Weights of a small mixture-of-experts language model, trained from scratch on English Wikipedia: 160 clamped SwiGLU neurons an expert, 4 picks a token.
Below are experts of layer 7 (counted from 0) of a mixture-of-experts language model. Rows are named router (the router's row for the expert), gate (a neuron's input weights, with its number), up (a neuron's input weights, with its number), down (a neuron's output weights, with its number) and show model dimensions 256-383. Each number is 128 + 24 x the weight over its row's rms, rounded and kept within 0 to 255. Numbers have three digits each.
Before each expert's rows: "comes after" lists some tokens at least twice as common just before its tokens as in all text; "raises" lists some tokens whose logits its average output raises strongly, later layers aside. This comes from a sample of Wikipedia text that the model never trained on. Tokens count by the router's weight.

# expert 11
comes after: " |", ";", " 0", " /", "a", " San"
raises: " ", " in", ".", " (", "-", ","
router:173152133130109139126136128140082114081117142111112056119124152112123118089071126081121093126143148127127089137142126091129124122155132057120093134107111159138135144081123123142111122118129183179145113160128122121115088151200121134146111166131130104136106147100113107165121192157146108097135163116104142136105172120120163108106166167163134121130100123094119117156160094122105148125136
gate0:145154104121159115156145128198084117128089122126140133123131155090119109140171126118128130141064107123119145133121122117095150070138074161094087118125125116084114098155154150127103131079133097090142141129129115160080108084137153081157112080110152125116106116140116138135073100135123146157146125146099094093149097119109134109134143118115116150164174103109151126088127124143102125096116
up0:125148126128182129125126122169130095155116151127117128118145156105139120169130146112124138134099122115127160103122130115093154089158090146078143157125142100115112106147146146159129145094109121158159072144167158173130084114126184088147106095170159110171091114106087157165158120142124105123133156138114114110175134081152128080121140132132138138162157140127126175127149098105142098113109
down0:078116145133117152149109118136120113080077132160073107130112155148158093099136131151139110122130141112112149108108125111170093107143122110123084139089103125122141132138151158124117160146116135151077143105114143137126148155124108131139155159127119147118096113132088120092122148092119149137145119120165127130160121134161093164139117157141103140149197124140147142137134100138167126126124
gate1:144083136089137139136152110177123145154112126101110119101129114118112116140141111098116106116141141169098151142097182168133116123116116144124086128139156164145090151159104119145098119183116191148128117089159077137106200159152132166127104110103143108106110137157176176136082113132107204117107116122099177075110083057162190139137130116151168109143118129103116153133125177109110136125141
up1:125107154109121091133156123164114131134159155094099134116127087108093139105151146124109084124129156184085135184118121078068160141122108140129112133135144134130118119126104131166117082158125122129099126136129082135115113172111137124153126158127115114096129132109135140100073150113082124132116116115114144126100121141129177091105118126174133127156131105130144152109141158116135146143142
down1:126125167108134129136161100115120120117090149140103110175129070135155126092153124143166114113162135140113128138130124101184140166113156156086158135090104145127151134094149163144129135101153173107114136102114140098175166144149133118110114153133095150139101101138101108147111106091131181119158087140163117109140099108140068130179088126111068098128121097139115126094090114151140141127146
gate2:135103095107097139136113119114154121064113175125122085123110136110154111173124143115158132132088096127074138125136147105133114121125102138129126146135136126120136130140166092156096145114083115158113145188154118140125111145129140118130122114122089127111204145125098110125102145137123130135113132149160169189145163120142141140101117157177132096135151129107135131142113126142109158139152
up2:125124094068118163135091130109135146134104179101155121144134133125168153129145141108141159139105117140078131151124151085127137156111107134170160114144129133153084090143119063192099122101122143115102117172159165139115131109134158124131123127143078104093204112109102083096097132146102133133157146141133115136147143144150136099106115159154101118121154157118107135137133115120103147144122
down2:105098154113120115149104132069129134107149143160117160157105165102127112127135140131150138128106111129124077103112112144149102122148107116122142137132099142111169176146122127171093131099131143092113123086160143122112118099163110145090138105107123167147139089088143153129110099167105096143112094141121143152104117086126126099118155134108124134134153106174106140104169117119149117121086
gate3:160087132136102107132118105194085145107135145151139130130153128119154140153106095119144156165139180160068078140101163118128140085088151166123168154129127127126165151160156094120170112121126176126118141143125152116134145177122144097164120143133126109148128110119128143125133110128131129149094098131167083156083143133155143136147098147135127108159144137104127135148128148115137137089135
up3:152154138109111174136159092193119165142132167148111129123171125127109148128096096144099132144149163152128129110122144125080101122149171130090143154126144133127133174152143109097136114105131120078117096112124116137158122134154098135183130132129141124158110117120178136129113148155112141067115120080092105126099185118125166138126094125115174107109140133127123124109126130105142131101103
down3:129082148145147141118113134109153082158115134135127121141131119129124127141139165155109091121162121124141150121143153093163143136101125143137131120119132144043123155077106186124089103066127137152106135123103115091109121130144138131099138150132122116162101181100145129133106136140183146124139170098120134135116117085149092127105117113115122138081134093128097114126126143081094149128117
gate4:137130127125116133107179130096134077113152103143163087132139086134156079124152127149144143069065096134152147130120145087155165105153116104137072142093112113108081109098087127100127144138101145112108128123140140093135118142142148133106104169129089134164163177141131171146127128085117115174135177118168137123103134120137107122149120161134176148150148094141109117129151152124096173104118
up4:128101159149106109098172182114111107118119147162165091125139080101131126114127113125119171085139119130128145104137117091136130120147135106168135122128119100115114077141122115152129163163126114112144152120106137167142124110149123162124106143130128106111134105094101154114121149094141080189101161101146155152120162164071125117136118126143139157152133129148120105151165115164123135125139
down4:107088180109125065116108146148132138078130119139136122128117099127137104130130150086110137133143142137138130100107125121136136107152159121162132109096141142192139135133115165096135124134114140120154148152097138075124093145159061120159101177172148149118161107102146098129081161110173128128115118143107104109116093170119072082102155096103128091143119139120124123148168140086093058130138
gate5:113126119097120129136110136122109117122159145140143100148109121061145133109135133115133156125131115129154102151128116138144145133152150135133141102176105169162105147119133165166113118143138155137134158182103143110109129124112145140142096130137131136133059121148175126160102098146085141125137152131105091124065162126133152101131094111152165130150165150150062148128138125188120122126151
up5:128115134125116132133105133150120126133062152190116143157137147109084100129160122131142117147099106163118143106100158084128096110143127107143134127144122116145158116096125106125117145126154118133120134132136123102135113126152128119105161161129127138109127160100130108164145140090147145144155126130146186138169153133121128126129099174115085111134115087190095178121108176126124117120107
down5:116145135083129062089123113115121124155100133111102107115142148112137123164133129125153132129134161153162150104098164121154081122143115137142120170056130183121138169150129135123134106123172123134082066132140154112120151151118119160174112118094120138135125160132113124148139142142134121084108134131120153087136169135133150120122143125120082108129118136100098163144132139105086124116168
gate6:151140150149089100094171137135107146151158130119160149121136122106132103175135127154104121112142087127083134121094089145144132063155117178101129161113129102095089136107162111113117131133127093111083152135150118156129121139140139116128108174095103117086106096125096166095119146111161092126148087164156139140160187139134127151121108132159150129084128128104116065140110144101136165114076
up6:136145151131095118123169103124083149160186134079187105140129089075126092124113144115143139130137118124102168130125075128124122079126105126111134119109158107081083113133136097161113132131102133116115111163110126163143098151159134130162101219137107174088140133129110125132143163146153120127172119156155160169143208171130109134147111098148160145105105135131150111148114132165140153123118
down6:127129130166174123158120097108141134097135078131142105132132144102153128137140127117134118107119143094151156143144166136174080118134118131147132095167099162146118078127107129120112123104124135117123091144132116143136104135132129128137156118160109106121116157092152137128137140141152101102128156146132101164181163091114113109117164127146134121090126138111099118124140138167132099141135
gate7:094109128129107131124153176147132122088087156118160104123132103109116061113129140115122139137119124140119111126125130136159123121146130139077105127103104140125166134120130126132135128145153159130137137168137135141095096120117131099108148179152145137162135090177095116146139143128093114133146127119123179120099149148137141153096147123149130104100140114098121097147141120108116161153176
up7:138082133151119140146148169161109110088102144135131108124130121079113090139149147145158121130117146144129099146139103169121105116126127137117166104111095141130135135123144147115151145135155160133136107155143111167099150122138122119148155139140135114134086082149087137119154148132113103175102159104114165157137164147127143151154140063111121090159126166104106121148129128143130149148115
down7:130118097123104106154127103144115126106140135099097124158149138144143107123149092154131112104112134118154105109121153111148145107146121133094131148141146147111112121119090153118147104166157136132166127110121104144152127104149101130092120095146115124094141072147065122177128167114135086148113114102104125113121102134127127115137122132125097108141139137139098173079135154096114089136170
gate8:150146142128092123190168084137135159121127088093082137100169108117095113127111147140146160160114154077121100107112168110188107132117150156101083122169152135145162121142095131161115132157147135145112160138106135137126131131123123145128130147152117139082139133145101142174076116143144088127166095133143157154123139135104155129094131109137104157137132133126156125129153084134168099136122
up8:142171139119157129150137094087126096127161068103151101160098130095077145119108176160134112169114162142144134163129171111148123140123151127126120120186166177110122112110111121132124133149147116148124141155100153162097115183120133155128127148139100111089124125149117177125122100146114138119149135154139141130135129112057173110109134092138075157161107116092185125104142110121133127091091
down8:156087161096150129124136113150116083142115137128106155145093134096152148129149130122149122127145128149137100088173099127164131147133149103125111136122123100132187138170089141128116071132161104131133162114116140131162142099159163119130145166095152150145092146103081157150160135106134159116157137138080133103151134134161159138113146088109110133144124113143139145122121145078109124112124
gate9:150102127141077095080135178124117131103131133086120103124140117144084168120117103105184112108166107111133119105118112115151117134159054076128157132145058138152128091161155148163134104097130106193141174154150098084136136178139118129125143104161136128098105120123135174129110114110137077150141131126094072099108144105122128131109129130164116118145119111128126131140110133130141108116131
up9:153138122140083112110187156140110166129122166107126111145134138139085169122153071126150133117149107146098138164104107097152093129150090100125096129107091106119101111141119110150100127140103087156146118148168101075103143155142121133127138158146119095138127104146128139081130097104152115130117120134077098099114170133115113098128111158126135103102138128119151139153129118133132117123160
down9:135125118126134110127165110075123150119097131136104153112162126134146121138180142155123151118101104083155138159113096107145162144122121124123134123164115087111108112097152092111058152121123132131119136123125136129138100127073086126094125133113080130120153113103113154115103132127131158130140120076164172144131187114107067175138145163110135138152132116114130105138136157139153158135092
gate10:117135091116116079039114106167122131108161180088136104156136128152113091094121162091136135140166152125134152129162147116120126112118140104127116141153122102132146137117129132149091120139142159078131134155102099111131130147121098109149121141169150142181138123114132121163141121136130093155079125116108139141123119112141166126194151173161087176129100129142135131096107117121095142095125
up10:111145151132130095090161137118131148122139131066109122094112089133142124116137111139174152156135124113115148138094133122130109172131095119124129110125075141130117133138177146112094156127130154093104164128116092109110129178132117093126135125093158138129080147121096130149155101136113183096127074158118116142122128112135094118151117123179091136108132168120130158086075122149157135105162
down10:110135197101080137118112146109149130118123117118146132135061152124136118098146139091144100077167134135130151097104127109118155136095107120179123108117155092072090152081114156089128115127170126125117160157145102099132117124144121106126130153151061134126119155150110148079091107127139148079125149105122128120120137131101087161104098103124156109142137130122159153137101134138171132153101

# expert 8
comes after: " |", "|", ":", ";", " 3", " 2"
raises: "27", "th", " years", "28", "19", "29"
router:153168121086124159108125122118125084119094101129108059128114142126125101105100146097111169133140124114115126134129160120132129129155106110097120158114129133116110123135118149153133112106115135142126118156127131090108147128177110150156126102109142103142101144127099100132135137153134148127150143131153131120118158111175156142143133132114148112121111118143117121135122113112157173117124
gate0:097118138159125120152115142130143162138120132121140178082164097142136159111148115157128150147111112170111145182136122137106123139131107168139137092139085154157114169086176101167098128100139124112109104145098101160120118134077146123105153175093138144137137122108153101135128143125139110175070136103119129123119110123089100099142154134112118105144126142125145136111146109159118150122123
up0:154117142110138132150129124105176117165117139111138108133116141132124103144133138068083115135158166097170151116163163109112139117100125134147141121132143109122119112111123153117160156128124122083138109109122159137127098117118094134149101076101118151131062129126107130115102110063116143142118098115143105118165109155149138142170119134131130119147126149139116117142099110065150093140122
down0:085098146110154131144107106141108134105127120139138187115141083124132155119162122187136159135120146181121129162134114139119106133127145119151149096131079172155119165113164079124126143104133109109121108146121089151101140142076151119123145164120145125104126147139155122125158114158155117150100119149082147139127105136080137105110172123123108123124134153126104109129124103137101148133129
gate1:144143117141137140101173151119088127144116108142092141102150129124126070165164102147101080131119116118111112143151137111137054119131097158142129127123104095145164133125127127115115097110138139123151050131148147088149110154128142088087131179140126110075117081126147155140092079142167110118130162145162158112142145125120163120116084110156147179143131080108080113153118127110139127127100
up1:135120142106177163114128137166131135104107113136097129128156166143135081150152083150095105156140117119120111140161121136138101143181089140123154137140100133165135130118119119148104082138113136183127094128142142090133126114156126116075152177101121105119111153094115129133138121115196115119097141171127171131103154135144172139110085115145132153124135097147071134152126113125147101110151
down1:110166124104147124136181136114106097121167119151120067158106121121143099089109132118115114145124170107123107119154121137115100148112102114143121075107140159102107098139144147157133090146138135103118095130108129112087094118157112097165155112148130153113155158108132110157173140149123141134108102163110146129127137124133118089120127108092134126097167122102142102121140125168151111143109
gate2:124156097119110167167118127123117124114143151158095156104145104096125156138145123173113158109140125156123130138073140157113123114120075141122130107123132088122109097099153113159134162176117078165115149112127132167112100102159117069108144133058112143086161128121133154156133157151134144122106113184113121154098103086111155112125121160115167128160158097144155096088116121146170126143103
up2:124201102122138173110142134157113136128145124142087142107163095140143125110159133148103145147147093128166110173114143107155127114200133141128110139179136132109135163112158108161137156107136160136153113164153118114118154120107126153111153129140142097141195140112138128127131098147168142088117104166099161101148110113156160155134135134163096111102108116072128138119115141119128110181108
down2:100134165154117117071143115124145133132180155087110124146154126129140120140155162168100117120126082154139146158149137140147131070139140121134117106136086127150121150106144112130132131168153140142146101109131157139113169167152156133101115067117097143123131148128162116087117172134092170159163169094132167136130173141156135138143105114156139181107139132119136133133147161123163146118106
gate3:114157072127086086111110123129085154159155125126155157150111148090083121107108127144103123138095150141127159120151126131095149151132153122093142107114140093150163101136108153138125118121124138132106133140126175156138131139157135108110144149191122085143099180107157132173140151134126107171097151145163135104159151065148162093084089167150142166171138147116113116143130138113129166126074
up3:152137099116096145140109167172115131145134150110153156102148136093087128122116130154122125168102109141134135125128104101137077135166143137083097132169178099119126122106121104177168095157160155130101117145122139146162137130156125122105134131132160081134124158128154143117170153166124130143141141142124118090122111111091160120081157119173112122107106138080108107107159172129111147137109
down3:130108130103099122083155141117104114135144151137152109176116141166088119129121126125091140152107117135090111151089088121163115111144148130138150088128123107132104086119113180110157150140164125112119149138098131096111118139168126075158157151124132126104147122120127120120143120121093106131141103147133123105142105116140155182124132134115167136089158135117104144081144135130173084149149
gate4:134115115141175120115142122116120147125128117116172180075139092096145137118152123153174129150125091175150105128135150101103087144115128119131105105119140136174148142094150124138139177159150078096117143083122123123130084136118113121125153158134159097087140150105151138133071147153124120150140127146134121082132120133126096122145166106119119116138110149101132144118149135141119100127076
up4:138108141152180089146130150101128117144062084106127150129099050142142123150155097129132130126139124104140136093162141126100094160111151130125143153122101111122147125099161168112166144181162099118170125082096129152136108113161108145172171121105145093131099111088080097149112152090095122145132119121150119085144136141153099133145110103079101147123115144126092161127117128118141116109106
down4:135123121156116113174188142122116115153147129142139156127141079126126157119142144146129200135139148103160108174141120124122130151153144120111143110126142117185088153088099135110146140147159121145090118121151150098153114120090129105105122136124116120148107130133172124142098126132136123161156134157143085141096129158109128114099168135131129087146121165098175141093131186114111120146086
gate5:146127160135058143153123163147106146145152174152111100120144102106143138129156158143087154152102128098130151148111131128129160139143084128144141144146173157123117084150125116130111155098202084138113118145131170143087088134134123129114085134140121152150139126147126159140103119165096131142140130146091091150134154131079144129125143108145174110136152141146128122154142123114130167098118
up5:152102142154128142133139136137123129155160149157126107131124089095141134117165105120141109125135151145135149157163143119123137122157116096127130162147165141093130109104123096125107157115178114132127131152131127127124115140111140120106126162096123156159126135185131124144140137117130146116090128115102108115055197118106143146111153139134108169146081103150124099168101160135138153117143
down5:096130143130163115106155104124137123112113133125111134151116137144188127078151171130124138134103134136128123103110133156131130116108143131167120143119086125160152128152127134127084145134165114119125103148166122132133122139101152148129122128106129131154144130113142127149084121139134139107136147142107117151111146149111124137155163099107132119091083116129076124100158104139136196124076
gate6:108144100154132126114084131155137174124131114104086191107143087118139165125155127145139095104139135145137113172126143140133127077136104129136125118108152125153144120164121088079096124128097123112112105122119138154086157101105114097108103185063128120079118124161152110085124139139151107135097157117114144125113101130119118118135114109142123133125184132116151115151136149119091100157103
up6:130102154139139102176126116117139108118075125145113167106074063130151135133170113099134161129171126120131133123162131105104108105123141156145154145105102121099117079132146163131141138151147143114157128139116142139101123164125121148178151116104159115135094093094098072091134126124094118151119116140113122126118098146150111107149107130101096140141114167129076156167112102125141113132137
down6:126125128132134126141143142127146152163190129107123133130146120109099163153137134170117147126108125115122129157106127146140129120112099112119119103133157111119124121120104084106147172155107110092126122125116133130140113121093112097133104137111107153125116132142147150110098098125166159161116133103140113124108135127124117118092117140152106125120142143113147084106140123145129076131144
gate7:116107116170126167126152103147073113140123186139126157117139108064164150096139110137188113157099173122110140130159123183125095151111150121133115094100111076184096134167112091131114141103117115136068112104141126121110160100129154142085152105130105082102111115142125150126121138136153114162143164120130102105108147074143114136115126082112159118132150133111094086130131151130098151167098
up7:145142091143118159178139101169086130151121127124059165136147076101143177101114125143144125169083136134112144140134134169112163120130118133126103126083110142113118101123151120121144167119122102133106113108112110131095100152125144149133132123135127111116108113117106164141114112180079133155150135133071104157166163103106076091135116101148127116095144119159092093081143124117120139123091
down7:151135146125136143147168114146125127132154158156131117084122140164112134135142168139098123146080152143132134116113107123101124135146134134162091121146159109165141171121134120173109149144082123136087134130151153130166098140155136145103139094115139106143135119105134147135139186123127030118151136107138107109107148119145163113160084118134111140138101140157133144114122129193144112122121
gate8:133169109129124187083138183098155152135116096158121130139154097086139112160164121112126129141124101176140131144165167142079182110164128104118097100124148155155143129174118142100107143145113120111145088097135090144145144131174136110105113147152132123133132128148134103122146130141103121121114123104166106134136115109125118130135108110115158070118140120130126152076121135124102077108106
up8:097173106156178145129100189085193120149118140175127139105112136146141117097166160109136143128163113130107124126120148170097156135169127118113126130100141144124167134144155164122085165130085147124145109144141107149109078160141100139122124158169154085129162126141136120076103147153149132132124114097107115127127131099118115119145142108108128133145149166092136137095118134105129125135153
down8:116113104120155101179167117132157097127131162167133128085133165116134116180077081120112118131132105111102144132125082145113140137113115099114145091072126126104113139091124160147148100092115120143131091151149166131139146124166117168131115155126085105172157146131106105139145149103126131110155121125126127114050137102149168124157117133135101148148120152166138114128133089086179138112163
gate9:136134103165077118110127118135145108117119118100128163139155133153110131123115139116117119145119098131178113134135137104150144137093108140125113117135107115148139124159099137148120124149150177146143128098119136095139142126120108149131145131082164095138119140115125133129116171108140103160124167146132098142108184108118152112117140147117125176163172138166122054128165102117087088125132
up9:091146115156089163089124117137158101099087135163062163139126129108110130091143118126144092138146108092156117104093114106153160124142147157140116077108100136132124117133122143153129116167166138130137137145122102102130156117139150138149144136131175099109122108111121132155134158159115147096110153081138128156119144099112125122163182160107087120129141128119126128120145099131125116123104
down9:144149134145100130119104121146083110192130151121111155169112139158121128123115136123143134113142198140091118125099137100122130161118113134102137082081107086133117090146101196116094092117133194160118112110118122140134140107115107131171181130150144119087096116149133093177150162115123137116155124091107149094150149129114088167085125110133139112133145119148179146132113121073112130120151
gate10:157165083110072084141135090114127159144132118127103123109095084156113138130070090188128119099110142192116110132124128122107125142091077132104112107146142149125124123146121119132102144111141121104104111120130124153158152097127122109085099115168108152162137102152153150109148181099129142171123130173110088151150165147074110166098111116096150128130146135115103082109109089105125082114100
up10:108078107105131091120113098129124114120123126156102083143105147140157133116159086167106144087175123108102142096134169140143137131126147121186099121114139179154116124107131111132095107139142113110132112126107137137132156094160123141128100157118132139112164135062082109083162164138147153125125115188144137134156126154081090133155097144117107118113116114102111163131105103107170143119109
down10:147135128118130154130099136123134140088124137136193120112112109069119123153060131121130127120106097133169139120132102118071118119151164100091123117142187132119135123121108185108166091125134080088162183115119168132116097168116090116102097123109148100173134069171178130144131143114126123187109134140127120121134097102174108134096087109140128141134089125141128163144125113163094100116120

# expert 6
comes after: " |", "|", " the", "-", "==", " The"
raises: ",", " (", " by", " in", ".", " then"
router:121144129097101141130137143161118153110104137113113082127120122114134130106066158127130148169155082128100109105090129075125118087135132090109114157122125083106137105167107143122136156093118187145131104184186112118104113125177150152125089108124133132129130137105138076159095129132135108157158139132104163086100144141121117102088162133138134134106128105139136142108160170137107112141111
gate0:161115111130127150141107096076137119140101148119147118125136166149130109088154174098135153162122098120133100088128073097084158133126127132118103131129128170124131147137117159123150144133152163175144160136121138120148105106121148123141137108130116094132086116094137118160190155157132109109103100116080099097112129096140148178160170116154095053137122171090166106143123114103116178149147
up0:184118113123122134115120100176139141192143159107156110124154127157110086128143136094147133137147114133161175106110104122147175162115111112107108152119113137079137171119145129140129148101138128166101140101132164134108100138149110108128147136128099116069133137087123114139119156158140119109130124089137087129120133148134134156118188138130098088157167125093101116165148141155102125098094
down0:092134142116108109099135080149106099144122093119111125104127180151156119165133080161111114123156171095168122159158098128133104101144120105121130113097153117099127179149086116156098111138128125127127084135125156118156079149162134158093119139124088106109105153142146112122097101120149131150135158142116075097171122101148119121172122124143127131088117112124141134153149157165101124138108
gate1:103150143123158136120139100096166146119171169129157138157159133127134155150151166082179126123102104146132119118129120094116149119133132081164112124136121124130138112138117133139110143114119114162117100149138083132151113146134127094119107112131095140123134166167165119112143145155113100141101104130151128133130146126173154096137117115115135124155119152141104166101126107153177126146136
up1:094154161133171107139111113094158124113171186126149125153124139139135142120141118145143123089142078133107069157119128067118136116160121104165139181166140123114155074157142119110120141126120165157099105133146122122123079178111113103151099122146080134128107162124116105163174160116143109151102123133105146146101149111119139083147096125130173146144148113144061130108131134141135120108159
down1:086147107104117132110129086082127174071170123149136125154094121157120086093100163126124122138127153180132131094143113111120133163151128132122201114144142146085117145153142114146106111126126133146123130162120140125122106100114128139102113169102123094115142144170108137145163116092151137123088092132139103143148106148122119172101110129139128170125101109181159144134111134185153131126150
gate2:156117111127136140139154084123160123154154107141129132097109133167114164117135128129096090145080151108116129132155145114084109112117084137122094161133082180092157144102091129119095113107153109114103108120140116157150117141156089166106142126088156143136115099171180151109082113133151145118184118132120172121130144108139120141105127129128108174090150092151097089133138110086081149144124
up2:168132144126130137156153110106108083104118110146106098163116097139109104119125117159113111131081173139090125114147135115094116098137135126102109136134106167076130141108094098139108147103112123118085140144166108160130101082146141121104121086155135121120109129128142100106089111128138161110110108110167116106135145131138102136112115138126121152100127148160123095116107184135104119111119
down2:118143151156136149128098116152128163131148123159137100129108175132147153160118107148164108090125136145103143140140128094142127163109135091153089139146135146145160147121130133114150184120169115122121085115077166160144089098147071156156131096167148122134157148123172174132117110124113102121135138124081155141147141117118116167137149102132124118165138068143134095120105117169114059096120
gate3:096123146111130095108128108126137112109142182115126138118136113158094123138176146126078158111137112127107151189178135119143132124082156070131153123096111185115102143137146137143099108138124073124136107084089159131108115136082105148116130153132095162131082163163113119121137122129125121095100161114116157095101130118126118116147082120174114138128145157139110115089150103115163132110134
up3:114079129122129109115141117100162118138121118115124068138121120159068123133087133128090148134154113177139126160160097084159104184129139130145178148100145178136085160115130129128120159126156103149122115120098113123123126134109174161092102114121118146127105160181115145153141085120150137119117139163091114064134136119116161164143186125168138129134154122139112112164123133158136119117145
down3:152164105160169104126104086174125163132101122109112150098106147153125088137089126146111088106144152145086127069165116101178138107127115112124133121094096112114176130093124088117087156165138117129133146143144137075158137123133165121142088133143127116173139171175181126119106127162117132126143084081171125145162137119125097107147130104144144128119171151140126089112107102114160145145117
gate4:179129150113089141136120104121099113138125114092161099143161163113150145146093130100108136122146163147145145168160159099102109128118122086124167082139104147112163103156131145133132090124133150124121115124137124167120161131168109148125065117146170150138109092166142190130105095171100148089078139088131107149146110078139162147124104127101141130138117158093110153137110152111159086127125
up4:159113113148166174124125153114092164113103159116122098128085144124172101120098088127136133153123171073144099139154162106078084167110088106123156079111069151108118146141130154139129152088148113118141082145151144160157161108128109135150080109127146147164101092126141138129125148147145118115122113091150117116135145124052159113139101120123136144115132120070074113144130130130143115115159
down4:133067126112131183157160133158094121136147126086182152145129154129101124155123153090132163139112119100137135143148120143142091128118107154153093133123117052149128140100091101116156109139141148187059122110079179102133140153112117128153162121097118190100137140125101124113169145145158125159113162131159143140148139113171120128140127126160138135124139158140147102139117115132119116098143
gate5:126134107153085147139118122160134111108140169124123109158171133128143147090075130083082131135144079101138136117115119134127157099205108111144117098133121109152138099099146124115142148091106128174101127143116155130123110092130132139131101096138142118131142153145173126111162167135149169093133111156138144124111107109135112091116139117191108103093170116112109109121116142161107143125163
up5:134137138118132109125146102084154159153125113145142126114139173144138110122144147128169109117126103141114132099149155128109095130099155107135145181097151151127150134118126113143171067127115169128138145149152089094176162127134134138160184153093132120157090096114099100139150112128076117145132145130187106130129150135126125135174155134043121104174104139140123145115128178102127144120138
down5:135134144142123102176129145110131113127106114115133127123103157088116161082147175147093107092135122115085161077141135101155143104115155164113104140134111106125106148200141141148156129107125131118182117120131133079116132117118174131137120132110179109119138098145120055106149138162084128137123128115114124130113212137142123134104118145095083131150132110166150143119154162141095134123108
gate6:112141127166143097094125169141119150155120112119081132094116086128088162120159104109122143160093116119110086136147078162142130182159140113198123089126125084137121158118173129091137161115166072176134128142136088133119101134075124120120142161173127133171137149129144139099123103124142149107151145134120138125075162110109093139134156125124122109042102124115123131127107156110116103111144
up6:135113098173186105100135136135128182132134092121090112156133126105110113172121120153122148170128139092090095109116097145133109183130108110180138145132119147138100140144159097118124140131145116152138117103110153133151097146089096122104106123135122142160127143146135100090105138139141113124133162131122158151104135154152080146125119115122120123061100110158096129109102147104078114140141
down6:109113091125151110092111171116109109101120097181093135114109140134167182131143118122130134170120142164138115111129147066177161147129140127138163080118137121115145112116135168110100138119144118144106131113107106131137093147133143105127124132146139137125134167109129116153097115086144166111129097092064126143094093134102090092089189147132128136113143161147133148094113149119138103118156
gate7:114121117109083094118167134143150141145135152082165138081127129135123108135091132070136167138115135143137133102159112103095123145130118136058120141149111147156125131137099119116169061171157158119116118103106152157173130103161138142154071128114097143125143125139099152119139098132127132152103106111134156118093108122107120082105145182119131123121133144125143138060122126160129123113124
up7:142146144127119143107121118143104185150111114120142099133098103132131174130110127162124134076179110091143131105131109131121137146099146098127149061121114145143130132106123134175066135128074084164097157159129133106153172157087152091160120121144109129145136102153166128124136112106128111129098104125136128118172115119121132160123080102146148086108117130152131147130099151148086116085138
down7:095132102134123124140082161105112129158126140102171101172082140124104077125082153137126150093159145126140132117146126162114127136101098136142099121128097102136156099127119130142132153112109142098091121158123127105142125129123132157149158141107165110132076129135123095125124147120092064129105118199124174135094143150124130130140149147132131126138099104170116169106104141116136114127116
gate8:128133148132091110108133119159129167127108118121068107160170094096150075107090180121141142114088159144145116141130113094123129131079143108133155130165118104186103145077104116138153119120115134119148111172143131113144121119101132141161151103136172105159117144120136178157112129125117146123128153132122120141138157146098124097142147109107157123108117130151101126116153121138091104153143
up8:121127165139119128120142139132113101104098121147121149139144128140176114095117109119087144126148132149128150128148127159145166134122138111156153171155141084174121099109111150113116163127111172172131097114115110109136143138176126107134110105118193115149110161114141164120120101146097160132120124134140132111175115151120145122150172107077146100113111154176116143114104129138131143123105
down8:167133123099108105112128176127094124132168125153144104109106080090140116130123124092171162101149155171103119125128121127120119130117158120147168097131143124112119132124111151145129112113083178133144084141159132136145112105111120075122137127149095121113144098122103102126135102135135134182105105096124113122106122158156103115140125125069160087155139177105097085168115121121128129149143
gate9:159092161125123130119126130135109145098079150107160081146168134073088092107078126155141099119097135153102081133098150121120112118119092127165129110164107182093119147142131138130113148140120147138148139179130119152086122123122099142112077126124142105138104094158156142150162143123192146117118151117150127106116153184108160138129140128135170148168146116125087093145135146131116157088165
up9:131090167135151140113137140144080132117141116145146108137126126095103116110119101134192147154120139139136056122133101156094100090138081128153138117111116154117131164132104121129154120115116157123135123156156123125078098124129128114111114128139112117165093142174157118117152168105164134151096102107114128116124141164122188158200175130161188111159180101108070140137108179127106161134136
down9:162121122124091123133129119119162118155145114113164144105126169163095095137143144113115193077092125134124117094154126158139117127116135161165162123134131107160117131128123109117118122136105098173142090141088129130143172104099126135145152091151133142079135129133087138101121138168112173176124107099123084111191119082171126136134094148131109089155108157122131093119187092102148172163149
gate10:131119129124107126125120094134131152098148108123126159111136133090170197093135097131141155121104104159111109092099102150167105130101123189161120151137135118108142120162086092149135095126118137095095110143131138161135115135144109124128113141110169102142123132132133096091106156131177096128206115154119131106116129147111139110101157122192142124138105094111168101118125143178143136087143
up10:128130161144086112112127110121094098083123106086150153114105133110127126094118109085117127095100125137166088086137125119122134140149137143168081130103144092136180113148101084149149098112140106132133108121130137129143126077103138136142119148127181117143171109088173136120070175134154155131155151152111139121138147103123110104094149128153128107132147115151179112122115107141147084094157
down10:138118134135120165144116082131137115113117124158186125138154134094133134112127132148158097134136132149095163094077164085123141133101123138117172119135084128127122152131152112162083163144137161097141145144058107158138093080100134082121123134157108132103107135078124121104141162102125143167118104103111136144161129159122107145139130153154136106119159127095089094125144129102092084087135